Weights of a small mixture-of-experts language model, trained from scratch on English Wikipedia: vocabulary 32768, 2878 steps.
Below are experts of layer 4 (counted from 0) of a mixture-of-experts language model. Rows are named router (the router's row for the expert), gate (a neuron's input weights, with its number), up (a neuron's input weights, with its number) and show model dimensions 192-287. Each number is 50 + 15 x the weight over its row's rms, rounded and kept within 0 to 99.
After each expert's rows: "gets" lists some tokens that make up at least twice as much of what it gets as of all text. This comes from a sample of Wikipedia text that the model never trained on. Tokens count by the router's weight.

# expert 6
router:65 63 38 62 74 38 66 55 82 38 36 48 54 36 55 56 37 46 43 37 62 67 55 49 42 48 37 68 75 41 55 55 45 74 50 29 43 65 37 49 29 43 39 45 39 53 30 51 35 62 60 39 44 54 30 56 43 48 26 64 71 76 46 57 36 64 47 40 74 56 70 39 95 72 60 76 68 47 44 71 59 46 48 51 50 59 58 44 57 60 73 54 65 39 53 75
gate0:67 46 44 73 72 55 73 70 59 48 53 39 34 26 60 51 53 61 62 27 78 68 44 71 30 58 53 49 26 53 62 34 51 48 42 51 41 23 51 58 69 28 50 69 35 44 56 68 43 64 50 33 45 46 60 31 58 72 42 28 49 69 46 38 47 60 43 71 65 46 22 34 37 30 26 73 76 62 41 65 35 50 65 49 50 46 35 48 53 48 41 77 58 65 22 36
up0:44 52 39 21 30 29 58 59 40 45 48 68 73 18 45 51 28 25 54 47 35 30 51 50 46 25 52 63 35 54 44 52 32 54 56 49 67 54 64 62 60 50 62 38 60 46 61 12 49 77 39 56 63 24 48 71 34 51 57 79 39 69 36 46 39 60 40 65 26 31 76 64 34 48 61 87 20 48 65 51 66 73 64 74 52 54 64 41 39 49 65 24 59 38 49 47
gets: "1", "2", " ", "3", "4", " a"

# expert 23
router:60 42 41 57 58 65 49 33 68 40 40 51 59 73 52 64 66 58 37 60 71 40 37 79 45 52 57 76 80 55 44 49 37 35 14 40 50 71 78 56 55 66 62 57 50 70 48 57 34 41 43 49 31 56 39 23 45 64 69 37 62 51 37 74 38 58 49 52 40 31 68 67 54 58 47 45 57 57 56 54 83 57 29 46 42 52 69 43 52 47 74 35 54 86 61 54
gate8:53 40 70 62 27 47 61 53 42 46 59 30 58 22 69 69 56 54 44 64 62 56 72 43 42 87 38 67 51 62 50 40 54 40 34 63 44 44 84 49 42 66 47 65 45 53 52 46 26 62 44 23 33 39 49 69 55 54 56 64 42 38 48 54 26 70 45 45 52 61 39 45 45 52 50 30 52 67 52 42 62 48 41 43 53 62 49 57 45 74 40 53 46 84 61 70
up8:54 55 24 59 27 40 53 61 37 39 56 45 86 53 53 32 63 48 35 52 58 26 44 58 74 87 43 50 51 46 47 58 95 60 49 43 38 41 34 35 45 24 56 54 38 74 54 38 50 37 42 50 56 64 70 48 57 59 35 72 52 31 58 62 78 26 28 53 64 43 51 27 54 62 52 51 65 55 73 71 42 37 54 45 54 51 25 37 57 44 31 72 55 52 75 65
gets: ".", "==", ").", "-", "===", "'"

# expert 9
router:55 57 58 57 37 64 57 35 46 51 78 73 60 58 36 51 25 45 58 63 52 60 64 42 51 56 36 59 52 79 60 79 64 66 40 56 29 47 38 66 39 71 75 64 33 45 59 59 67 38 34 26 62 59 50 52 45 40 52 60 53 65 60 34 39 53 79 60 45 55 64 74 25 64 30 75 70 50 36 24 71 65 44 54 77 54 61 41 34 50 58 52 17 46 43 53
gate4:57 27 68 57 50 58 51 56 58 57 79 58 54 34 47 34 58 88 38 50 61 40 64 39 49 47 75 44 64 54 54 74 53 85 27 62 22 42 45 55 58 32 70 65 68 45 81 39 58 65 32 40 46 50 46 37 27 50 36 34 65 51 52 42 38 38 37 67 62 46 55 46 39 45 48 22 43 60 54 26 28 68 73 84 61 42 90 57 48 44 63 43 42 59 79 52
up4:58 50 74 63 51 49 44 48 48 66 69 41 43 64 27 40 79 37 58 62 94 50 41 49 53 41 70 76 35 46 46 62 49 52 43 69 38 54 57 52 64 41 53 10 57 57 41 55 72 53 50 58 50 91 59 45 53 40 55 31 70 49 41 29 52 32 51 31 24 27 66 51 23 59 51 32 27 00 20 42 53 55 44 50 30 61 58 76 51 31 65 57 53 67 70 67
gets: " (", " \"", "-", "/", "–", "("

# expert 29
router:68 55 35 34 24 44 31 43 50 51 56 45 56 35 73 41 46 60 66 69 69 63 63 14 45 57 51 43 56 62 42 37 35 31 56 43 65 42 30 55 44 64 56 53 46 20 58 41 42 47 42 41 57 81 49 41 40 54 51 41 60 38 31 39 65 30 53 48 65 42 38 59 78 55 61 35 24 71 76 30 40 63 61 74 38 76 36 27 39 61 59 42 36 47 52 75
gate1:22 45 32 39 57 50 29 62 68 37 54 47 61 63 07 57 51 59 63 36 57 39 58 45 47 55 51 45 46 60 34 62 42 54 48 45 33 21 49 54 50 67 51 48 59 46 56 35 71 39 65 50 41 63 43 64 39 53 37 24 43 26 37 38 38 44 74 46 73 50 41 81 26 40 75 38 76 62 51 29 36 53 41 56 64 35 46 32 47 58 55 69 34 64 67 35
up1:41 54 52 45 63 61 54 72 39 32 41 25 55 62 86 57 29 47 61 82 29 27 27 59 46 51 32 59 58 52 18 27 54 71 49 29 61 55 77 62 47 17 67 54 65 46 46 80 47 61 70 52 60 72 69 42 79 67 65 78 76 57 46 75 35 31 46 32 35 55 52 52 56 50 52 50 41 51 43 60 47 54 69 31 40 62 75 39 46 51 56 59 79 30 47 44
gets: "0", "9", "8", "2", "6", "4"

# expert 1
router:73 64 52 83 43 55 44 38 50 64 61 42 42 61 45 51 09 46 69 57 21 62 53 57 55 48 39 73 59 88 63 74 55 38 46 43 50 57 48 44 57 31 49 45 67 24 46 73 55 82 73 60 38 45 41 29 46 80 33 67 67 49 39 27 25 72 38 50 26 72 68 46 38 33 59 84 42 44 54 79 59 41 48 73 43 60 48 23 67 37 30 51 34 63 61 47
gate0:29 72 32 62 53 55 38 40 61 39 44 65 53 60 62 18 33 52 73 64 80 69 39 61 47 30 25 54 60 65 41 59 45 42 29 34 49 59 42 25 69 52 40 43 19 44 44 49 51 69 53 11 35 44 51 56 67 55 56 58 59 52 71 56 82 65 59 12 48 57 57 76 47 46 55 59 57 79 69 39 29 63 61 57 72 70 45 47 58 37 50 57 53 45 49 51
up0:40 67 48 49 33 60 35 38 49 54 47 57 55 65 68 21 58 53 69 51 55 53 38 43 48 62 41 46 37 43 47 73 51 54 25 23 63 37 60 29 23 44 42 80 53 52 79 41 56 65 27 36 45 42 51 34 56 84 66 50 47 36 72 52 70 50 77 30 67 65 70 69 40 31 41 80 78 86 73 29 43 77 35 43 66 89 39 63 55 34 44 48 38 37 45 54
gets: " ", " (", ".", "==", "|", "==="

# expert 5
router:56 72 46 74 28 61 45 24 40 37 45 37 63 46 48 56 37 36 42 69 59 54 63 38 54 77 55 41 25 68 49 58 35 38 58 35 52 46 66 63 05 70 75 44 66 42 46 53 29 41 58 61 10 58 28 62 53 48 44 57 56 24 51 49 61 61 51 53 53 72 61 60 61 53 73 59 47 58 22 35 66 62 33 86 47 46 41 50 16 39 69 39 50 51 49 28
gate0:63 58 62 57 41 49 47 42 74 42 62 44 56 59 52 38 26 44 44 79 51 66 65 53 36 64 42 38 62 64 31 54 29 34 50 54 30 25 55 52 44 46 61 59 31 67 46 31 23 75 51 54 42 67 68 56 45 60 45 51 50 66 89 46 31 78 64 53 57 68 51 52 47 61 51 34 44 70 43 50 43 70 42 40 32 59 53 39 48 58 81 41 31 58 46 54
up0:37 74 57 64 32 21 44 55 62 76 45 94 33 56 50 55 38 50 45 36 75 44 48 68 34 36 47 65 39 46 54 73 85 57 45 45 66 52 83 48 55 52 37 32 52 56 71 87 64 60 50 27 47 59 66 50 40 39 48 47 37 43 31 57 47 59 52 53 25 46 41 48 18 24 82 84 02 60 74 66 60 69 42 52 67 52 32 60 60 62 08 54 12 40 47 42
gets: " |", ";", " (", " was", " March", " June"

# expert 61
router:36 65 49 40 50 51 40 58 40 46 41 30 23 38 46 37 51 17 30 53 43 56 69 72 62 66 64 62 19 49 64 62 57 77 63 36 29 55 78 56 54 69 38 39 45 28 55 63 58 52 52 51 47 43 46 33 32 56 55 57 53 50 57 38 46 62 30 34 55 65 73 48 89 67 68 57 37 74 29 50 69 55 46 37 37 48 71 51 52 62 46 62 83 67 46 56
gate3:46 24 51 37 00 60 53 48 33 56 56 28 57 53 56 51 50 56 62 66 49 49 55 53 38 84 65 54 62 29 72 68 68 32 52 56 43 46 35 71 48 28 67 23 59 60 71 71 59 47 60 50 70 54 45 65 54 57 33 34 33 66 59 49 43 50 37 32 49 44 20 82 52 71 63 35 68 52 50 71 35 62 62 13 49 44 82 35 62 50 59 63 32 77 60 45
up3:44 64 59 61 27 13 40 36 45 58 69 63 42 30 26 47 40 68 45 66 35 59 38 30 38 26 73 73 67 60 50 35 40 46 63 57 35 62 53 55 45 57 73 63 50 67 30 29 53 59 56 42 44 51 42 45 55 62 42 42 28 59 35 49 41 48 59 51 45 49 64 55 32 76 42 38 76 30 56 30 47 73 52 71 58 54 41 37 46 38 51 48 57 57 21 55
gets: " the", " a", " The", "s", " his", "The"

# expert 31
router:59 54 29 60 38 48 46 45 59 89 47 36 41 49 68 40 30 52 46 48 48 28 32 50 58 75 36 70 35 54 47 80 48 47 35 72 31 41 35 72 60 74 61 58 60 52 70 24 42 36 47 39 25 59 50 40 61 44 43 29 57 59 44 74 36 62 45 54 71 48 37 84 52 48 55 50 23 49 46 44 58 45 17 63 34 40 50 51 40 54 49 85 70 37 61 66
gate0:50 61 54 52 42 62 71 50 51 51 56 31 20 40 29 38 59 41 33 45 62 63 35 25 66 54 63 60 63 20 75 72 93 40 57 67 41 40 39 58 64 76 53 38 36 70 65 24 39 49 51 32 20 46 56 47 55 53 59 72 29 52 83 41 62 40 48 14 22 74 42 70 68 35 36 44 35 63 50 66 52 52 69 54 34 64 48 40 48 58 71 67 37 50 53 62
up0:31 64 59 41 43 77 47 31 68 57 48 48 64 61 62 69 37 63 71 37 53 51 56 59 40 34 42 44 38 62 30 33 27 33 37 25 66 41 82 51 11 40 58 76 64 70 52 72 71 30 45 68 61 52 26 31 54 47 44 29 74 66 20 67 49 52 55 60 71 75 61 27 46 56 69 66 76 47 48 32 73 55 49 42 81 42 39 53 55 49 47 46 58 34 47 33
gets: "\n", ",", ")", "5", "8", "3"

# expert 25
router:50 48 28 53 52 46 67 45 72 52 74 67 61 67 60 20 46 62 60 40 31 63 08 52 91 59 47 27 40 49 46 31 57 76 39 50 51 72 36 55 52 55 38 36 59 47 63 41 48 55 68 44 32 65 40 33 28 33 60 41 65 63 28 58 40 44 42 70 49 77 78 52 48 69 50 38 33 63 51 57 50 31 34 61 51 50 66 40 26 67 67 62 42 46 60 62
gate3:38 44 58 41 40 60 41 44 66 44 71 52 43 88 88 30 37 36 56 33 59 49 37 40 57 62 61 61 35 54 46 72 53 38 43 51 52 53 27 60 64 68 61 62 49 61 39 68 31 51 63 32 79 59 38 42 41 55 58 51 86 39 74 76 73 66 44 49 49 66 40 29 41 66 20 55 36 54 55 47 49 31 39 62 57 10 62 49 39 71 38 61 39 33 38 48
up3:57 34 68 43 48 43 38 64 44 45 45 47 65 22 35 22 60 43 40 61 45 77 69 51 66 27 50 74 56 19 45 58 55 54 47 88 43 54 60 42 55 67 60 36 35 53 75 36 37 63 47 24 63 69 45 39 35 42 61 65 71 39 45 48 43 37 49 32 49 45 51 50 37 47 84 43 29 46 52 48 21 37 39 33 36 80 57 53 58 30 80 64 39 45 14 63
gets: "\n", ")", ",", " and", "\"", " but"

# expert 3
router:66 64 62 44 37 42 65 52 59 48 32 72 35 65 48 47 51 35 39 11 90 52 64 83 65 17 63 54 50 79 69 76 52 42 50 58 52 41 46 36 35 49 64 60 46 26 51 41 50 43 40 53 40 46 49 35 40 36 50 72 38 45 60 50 46 58 47 37 44 55 68 85 58 47 44 48 61 59 41 61 53 64 49 57 70 33 73 29 72 42 56 64 70 42 41 41
gate0:29 45 40 66 60 59 52 45 46 38 68 30 73 45 49 40 58 52 52 28 47 34 42 52 56 56 69 62 55 47 70 23 47 59 41 29 50 55 50 57 50 59 81 24 77 19 27 48 51 82 60 43 41 34 62 71 35 62 35 34 56 46 48 52 70 67 67 53 65 56 58 65 49 30 46 66 41 40 56 44 42 81 44 60 48 56 32 51 70 36 33 49 65 33 54 58
up0:86 24 71 32 40 19 64 51 94 65 50 66 41 40 53 31 81 31 78 31 35 52 14 34 43 49 32 57 36 44 34 36 59 52 66 55 56 40 56 30 43 49 38 36 53 79 50 47 29 64 62 56 69 40 12 14 46 43 38 65 61 35 59 63 49 73 53 56 53 48 48 28 35 47 56 35 56 60 37 45 65 27 65 39 46 51 49 46 34 22 38 44 12 27 50 52
gets: " ", "1", " (", "2", "(", " ["

# expert 10
router:38 66 42 37 36 70 30 35 51 42 82 54 38 36 56 55 55 43 49 47 55 50 60 27 64 49 32 38 48 62 82 62 55 48 22 72 61 52 57 69 51 89 87 65 40 25 54 48 82 32 35 36 56 48 41 69 36 49 36 35 61 97 62 59 54 99 50 49 32 63 52 45 41 58 44 59 32 54 55 45 31 77 31 68 57 48 84 62 53 52 57 64 52 61 28 59
gate3:80 38 51 27 63 86 38 54 46 24 49 30 58 61 29 49 37 58 40 61 65 65 21 59 69 65 62 66 52 37 66 41 51 44 62 50 33 46 52 44 52 76 58 44 21 56 69 59 28 47 30 55 43 60 46 80 56 77 62 65 55 49 37 59 55 46 51 47 54 41 52 55 67 57 46 33 36 49 58 55 50 84 66 44 69 22 49 24 72 44 29 80 90 57 42 56
up3:59 39 38 48 59 40 58 47 50 26 67 36 26 51 51 29 41 42 97 59 83 53 61 46 60 33 51 29 52 57 39 68 75 71 60 42 65 43 66 39 35 48 09 81 60 32 53 28 55 43 53 57 63 52 53 84 53 29 57 41 54 65 28 47 25 59 48 56 71 67 41 70 42 51 42 59 37 54 63 41 42 65 52 59 41 67 55 51 48 20 29 57 55 41 36 35
gets: "4", "7", "9", "6", "8", "5"

# expert 17
router:48 65 03 65 33 53 50 50 50 60 71 44 44 42 53 67 70 34 35 53 64 54 60 37 74 61 56 66 63 56 42 50 27 67 58 94 63 39 72 55 67 53 61 56 72 27 47 58 34 29 54 61 56 58 41 68 23 63 43 59 45 78 43 53 43 46 40 49 40 56 48 46 75 63 59 57 51 59 20 58 67 32 75 55 47 62 37 55 53 43 55 44 59 89 72 51
gate1:41 35 53 55 82 50 99 56 81 50 46 46 75 35 61 57 49 46 59 28 63 27 33 40 66 35 41 42 49 67 75 53 35 49 56 73 41 29 73 37 58 72 37 67 86 52 58 61 51 52 51 70 48 43 46 71 19 51 57 58 36 50 30 49 34 63 49 52 47 50 83 47 55 46 68 48 50 54 53 43 36 24 59 53 48 25 61 34 35 45 59 36 40 57 48 30
up1:52 31 70 44 62 46 77 61 81 47 21 57 58 47 34 55 42 38 58 67 73 33 69 42 36 30 31 58 66 46 49 60 25 59 60 43 43 42 75 20 60 17 57 29 63 43 43 57 43 60 51 30 42 37 37 74 54 24 41 44 50 44 28 44 34 58 46 63 44 34 37 67 70 33 48 43 49 30 64 58 34 54 82 47 47 31 66 52 52 66 37 38 43 47 51 38
gets: "0", "'", "2", "1", "5", "4"

# expert 62
router:47 65 33 48 73 42 67 64 87 45 59 47 38 39 72 58 50 21 43 61 78 47 60 63 35 40 36 64 43 53 47 62 84 59 47 62 50 42 46 26 31 39 61 74 52 71 61 35 53 48 47 48 49 49 55 80 14 56 32 52 94 60 68 39 49 38 36 51 49 72 31 51 70 70 64 68 35 58 45 36 48 55 46 45 53 57 85 49 71 64 75 55 35 65 81 44
gate1:89 38 79 71 62 63 50 67 47 27 25 52 64 47 55 51 76 23 33 44 28 23 66 64 47 52 55 38 59 55 74 14 62 52 32 63 15 45 52 62 49 46 30 59 61 41 73 59 47 52 60 43 61 70 12 56 53 61 43 73 62 60 36 38 44 56 52 52 72 54 60 46 36 75 50 49 63 54 51 39 40 53 56 57 54 45 57 48 46 27 68 63 60 00 38 22
up1:45 56 53 75 56 50 46 39 48 56 64 62 44 66 45 47 45 83 51 47 48 75 57 56 35 61 82 62 40 56 68 99 57 58 25 46 65 67 30 62 63 41 62 53 70 43 77 54 49 55 43 58 62 45 39 56 18 42 48 40 24 49 45 51 40 42 61 76 55 55 48 81 37 63 63 41 37 69 69 32 50 57 43 76 57 56 60 45 51 39 22 77 81 33 54 38
gets: "1", " of", " a", " first", " other", " for"

# expert 28
router:75 56 33 45 74 50 50 39 39 54 65 71 54 21 82 57 51 38 32 45 54 50 39 56 60 23 47 36 42 53 52 39 66 62 76 55 49 38 51 46 57 58 72 40 45 41 55 43 63 57 77 24 66 64 54 40 36 47 76 27 72 27 32 35 65 66 50 11 48 54 48 41 38 52 77 29 07 56 59 17 36 45 28 41 50 51 51 31 33 56 65 84 78 68 63 81
gate3:52 54 27 66 59 58 61 62 49 51 55 71 41 46 27 50 39 63 56 36 56 47 62 13 37 54 50 49 63 54 52 65 65 55 40 53 72 35 40 57 64 47 74 32 77 58 88 33 48 38 31 44 46 52 39 38 64 36 64 42 36 78 54 48 49 29 39 45 45 79 76 63 66 44 31 59 72 52 46 54 71 35 56 46 55 58 65 41 41 33 54 63 65 17 66 73
up3:58 71 51 48 54 39 48 64 47 52 45 28 67 06 58 28 82 74 50 42 61 57 41 51 30 67 64 39 43 51 73 70 50 45 46 56 43 64 75 32 42 34 42 33 64 26 11 42 63 56 68 49 46 25 57 38 41 79 64 53 77 47 53 42 73 57 40 75 62 53 40 64 41 47 48 51 39 46 68 58 31 23 34 60 86 64 48 56 57 73 55 55 28 74 50 56
gets: "9", "0", "8", "7", "5", "4"

# expert 58
router:40 52 39 34 65 36 38 71 60 59 55 48 55 59 53 59 28 47 32 68 70 47 63 35 22 60 56 40 54 31 78 45 59 46 55 30 30 50 59 23 59 72 43 42 58 36 66 44 51 52 50 38 32 43 43 60 57 85 42 38 89 45 58 53 37 46 64 26 52 79 33 56 61 87 66 39 26 59 45 51 70 72 23 40 80 43 78 34 64 68 62 45 72 38 52 50
gate3:50 45 69 29 41 56 36 65 62 39 80 59 55 19 63 25 42 52 50 57 43 57 51 44 55 67 66 47 24 83 70 51 51 33 30 45 62 51 58 36 66 36 24 36 35 43 25 43 47 45 69 43 63 53 51 66 46 51 32 49 68 63 40 31 68 36 50 38 32 51 55 52 46 36 42 40 68 60 47 50 29 56 55 66 54 48 70 37 55 79 70 19 41 74 10 52
up3:62 59 70 48 60 40 45 24 58 43 27 56 42 28 54 64 43 56 42 65 66 33 47 67 50 41 75 78 49 63 38 26 42 17 63 44 46 51 22 54 36 34 54 58 63 43 33 45 58 47 52 65 51 68 42 73 58 56 37 46 58 48 65 35 69 69 49 50 69 44 55 11 42 43 63 54 72 28 37 66 48 37 55 55 72 51 52 55 34 24 41 60 28 55 39 31
gets: " the", " a", " The", " that", " an", " his"

# expert 27
router:74 53 30 32 53 39 49 49 48 66 52 54 17 84 55 47 38 55 25 35 70 45 38 32 48 30 65 65 59 31 78 71 28 32 54 39 45 30 59 58 32 50 41 52 56 39 28 29 28 49 53 31 51 52 40 56 54 56 76 44 38 63 62 60 52 37 50 62 32 60 71 74 39 58 67 40 48 59 51 29 28 47 53 57 57 32 46 62 49 69 34 46 67 32 77 68
gate0:66 57 58 89 60 69 43 66 44 49 68 44 27 52 77 59 45 43 32 43 54 63 49 58 53 61 35 54 77 44 64 56 70 44 64 39 45 55 43 54 22 45 36 59 42 35 38 68 58 52 57 70 47 42 57 44 35 43 60 41 70 69 68 34 20 60 25 26 49 50 37 65 29 34 67 31 37 41 42 50 10 37 60 30 46 63 34 58 56 23 43 43 66 47 41 58
up0:41 35 61 25 69 43 67 61 44 43 49 83 33 73 64 49 39 54 52 48 80 65 64 49 64 32 44 28 66 49 76 71 40 29 33 29 53 31 38 46 05 49 78 40 90 63 73 40 40 72 29 34 55 21 40 44 46 51 39 43 43 62 44 24 37 46 56 52 37 47 24 50 30 42 54 64 65 51 57 49 72 81 63 50 48 57 50 35 45 61 60 41 62 38 59 48
gets: ",", " and", ";", "),", " or", " but"

# expert 34
router:58 57 30 33 39 56 60 48 46 54 46 60 37 56 52 76 30 50 71 48 56 81 40 62 76 47 47 46 62 85 55 45 44 45 33 40 50 32 52 40 31 55 45 16 67 54 31 32 43 58 70 32 42 59 44 32 60 63 51 21 70 46 50 38 55 75 40 48 50 59 55 60 42 74 71 62 60 45 37 52 36 43 43 58 66 52 36 36 45 53 45 58 50 21 57 67
gate0:61 45 50 57 27 58 58 24 62 69 42 72 33 96 49 53 57 54 42 71 39 57 47 62 47 44 42 47 73 59 58 66 72 54 15 62 46 45 53 41 24 43 54 43 48 51 37 26 77 61 65 73 54 37 47 64 53 59 56 30 53 51 66 44 65 61 29 54 50 60 66 30 50 46 75 61 56 43 42 36 50 79 64 29 51 44 56 57 90 29 63 58 51 37 68 62
up0:40 73 45 58 46 45 86 27 84 87 34 77 38 71 51 37 55 69 32 72 52 39 71 45 50 40 59 41 40 49 55 62 38 43 52 37 79 53 54 47 44 42 44 26 30 17 48 40 39 30 42 49 43 52 36 58 45 44 75 53 65 49 55 51 55 71 27 50 31 46 63 46 54 38 60 49 62 37 50 44 58 49 60 26 35 20 44 51 39 45 42 61 37 59 56 41
gets: "|", ",", " was", " is", " with", " and"

# expert 32
router:62 42 38 20 37 39 55 50 72 47 42 41 50 52 34 73 20 53 41 58 44 45 47 65 72 75 61 64 80 49 48 42 52 50 70 40 29 55 59 52 45 45 61 39 49 74 58 59 68 81 54 21 28 56 46 21 41 73 51 30 46 55 26 48 67 36 38 70 41 51 70 50 38 44 61 76 48 61 49 54 76 55 28 45 45 44 31 46 60 56 45 63 51 80 66 26
gate0:34 73 61 15 52 30 29 48 54 28 17 46 64 45 36 86 56 54 47 38 65 52 27 15 51 40 79 60 61 23 59 68 17 40 54 51 57 54 21 54 59 42 64 42 57 41 61 74 54 60 36 53 44 49 46 44 52 53 53 29 62 64 54 51 32 58 48 34 54 29 56 37 51 30 38 55 51 63 58 43 56 25 52 68 59 34 54 41 49 51 59 60 48 49 53 47
up0:50 53 51 53 47 65 37 46 56 24 33 39 42 65 24 56 57 63 39 48 48 43 25 31 57 49 69 58 43 65 77 59 34 23 47 51 39 45 54 61 47 46 57 35 63 54 64 36 50 65 32 62 46 56 68 64 82 55 52 42 72 59 42 64 36 44 31 78 64 36 49 48 42 37 30 47 60 55 57 32 35 42 45 81 35 46 38 20 80 89 34 73 51 87 42 55
gets: " in", " to", " on", "-", " at", " was"

# expert 42
router:40 37 24 46 53 45 46 69 55 29 64 50 17 53 84 46 21 29 43 63 47 47 55 46 63 61 15 51 51 64 38 26 88 33 32 32 36 50 47 28 48 31 37 43 70 59 44 56 63 52 86 27 72 54 53 59 50 59 82 30 82 46 13 77 54 34 70 38 43 56 67 34 33 64 64 52 41 74 37 56 79 46 67 66 37 53 52 41 23 49 50 60 64 51 14 40
gate3:50 64 36 49 46 53 42 82 37 52 53 51 27 47 60 32 65 09 56 50 49 37 53 48 49 51 81 38 55 47 46 40 50 45 54 33 54 53 53 47 37 47 23 78 25 15 83 49 50 61 46 56 68 64 44 52 42 49 60 58 70 39 47 20 56 38 60 47 54 43 37 32 28 35 57 90 39 64 47 64 69 42 49 51 32 69 52 59 29 57 54 83 71 45 28 80
up3:34 55 45 64 52 46 49 43 23 67 44 64 23 52 55 33 75 11 40 46 38 62 81 38 65 56 48 48 79 31 54 51 50 27 57 56 28 54 62 66 68 56 55 62 77 50 67 55 55 72 68 44 44 41 55 57 28 52 48 67 51 71 68 83 52 51 58 62 67 54 33 17 13 68 50 74 32 58 25 75 56 30 53 44 48 73 45 40 58 51 48 67 58 46 32 71
gets: "3", "5", "0", "2", "1", "4"

# expert 16
router:27 58 40 29 59 41 51 35 72 47 67 55 41 68 43 62 67 29 48 49 93 58 53 61 53 61 30 83 75 41 59 47 29 16 29 50 43 53 67 48 52 55 57 47 54 40 42 58 59 59 40 54 45 49 42 35 60 50 66 37 49 72 49 72 38 69 53 47 51 48 42 67 73 73 69 34 43 32 40 48 55 53 25 50 52 74 77 42 74 54 67 50 61 73 40 34
gate0:22 45 41 38 39 47 55 71 79 46 49 81 56 77 48 79 61 60 47 56 51 81 67 35 50 41 18 47 50 52 62 26 63 01 47 65 49 16 50 43 57 57 60 72 64 32 23 65 51 26 48 77 03 59 64 37 60 68 41 48 48 68 36 42 52 70 51 42 59 57 55 39 17 82 65 55 45 21 51 50 38 31 69 76 32 52 36 52 61 50 40 49 58 64 51 52
up0:68 52 41 69 29 42 38 35 42 36 44 75 53 36 55 37 37 49 46 51 50 59 43 43 65 44 53 63 70 49 06 40 44 59 68 38 56 52 65 74 50 74 43 17 29 52 58 34 57 94 50 51 68 49 39 61 46 51 50 86 51 35 86 43 62 30 57 44 56 61 45 67 87 36 35 41 47 51 51 35 62 60 22 32 43 13 65 50 56 69 55 32 42 46 56 50
gets: ".", "'", ").", "\".", ".\"", "=="

# expert 63
router:53 52 55 37 45 36 27 57 51 44 40 45 30 55 40 55 45 17 52 52 66 60 51 74 48 64 47 76 58 79 72 70 42 52 51 38 41 43 27 32 64 56 48 32 36 47 67 34 18 61 50 45 50 49 58 37 34 38 44 55 37 66 55 59 34 42 22 39 37 64 56 63 65 86 60 33 67 61 52 58 44 81 44 54 67 58 42 37 56 56 72 33 44 66 41 70
gate0:59 34 68 43 53 62 46 33 33 37 79 37 48 43 52 48 63 60 43 42 28 54 55 82 64 71 53 51 41 47 67 54 52 64 31 30 59 60 32 63 59 58 33 50 52 39 42 34 56 40 52 72 83 60 44 24 39 45 60 53 81 48 44 49 48 67 56 43 49 51 51 46 49 72 49 51 67 45 40 34 61 60 61 29 73 33 57 37 57 03 46 55 20 53 49 65
up0:64 53 41 42 57 58 48 34 30 58 66 44 39 66 58 49 57 63 52 65 52 58 28 63 55 63 66 48 21 63 58 28 31 78 47 28 43 64 61 38 67 75 17 56 54 49 38 54 93 52 37 74 81 62 45 40 48 69 55 46 62 69 16 70 36 69 36 45 59 66 33 48 47 81 82 55 33 31 40 59 70 57 56 59 75 43 48 47 61 40 59 39 08 53 68 42
gets: " ", "1", " for", " as", " be", " at"

# expert 37
router:53 45 44 36 43 39 41 65 44 48 41 42 58 45 49 60 19 57 53 39 78 82 30 62 79 58 34 48 64 65 74 36 36 58 22 64 44 83 45 59 54 50 74 23 54 40 48 67 30 57 69 15 58 52 40 22 46 66 66 16 69 46 43 63 76 47 74 52 64 63 42 65 49 59 50 99 57 59 51 36 58 36 29 49 58 52 56 51 32 53 78 54 69 30 53 24
gate3:42 63 42 46 59 24 44 30 44 56 62 19 80 56 59 75 34 42 68 69 65 40 52 43 52 55 44 15 38 46 53 44 32 58 24 26 32 45 76 79 45 58 40 68 52 38 57 68 57 70 45 55 38 57 61 55 44 28 76 47 67 38 91 63 68 30 46 61 66 57 29 68 50 22 78 61 51 60 35 48 57 30 74 55 68 49 67 61 43 44 44 52 46 45 47 47
up3:46 47 63 79 47 34 49 40 52 40 51 47 48 32 62 44 33 21 31 40 71 59 55 42 34 76 47 61 57 61 87 21 77 62 51 51 43 82 82 37 54 60 44 72 57 78 40 48 52 52 39 41 44 20 62 33 66 59 61 57 81 32 64 46 58 30 74 61 29 74 50 40 48 49 49 66 77 46 27 39 34 13 66 59 41 67 52 67 49 45 57 66 52 19 21 67
gets: " in", " to", " with", " of", " at", " was"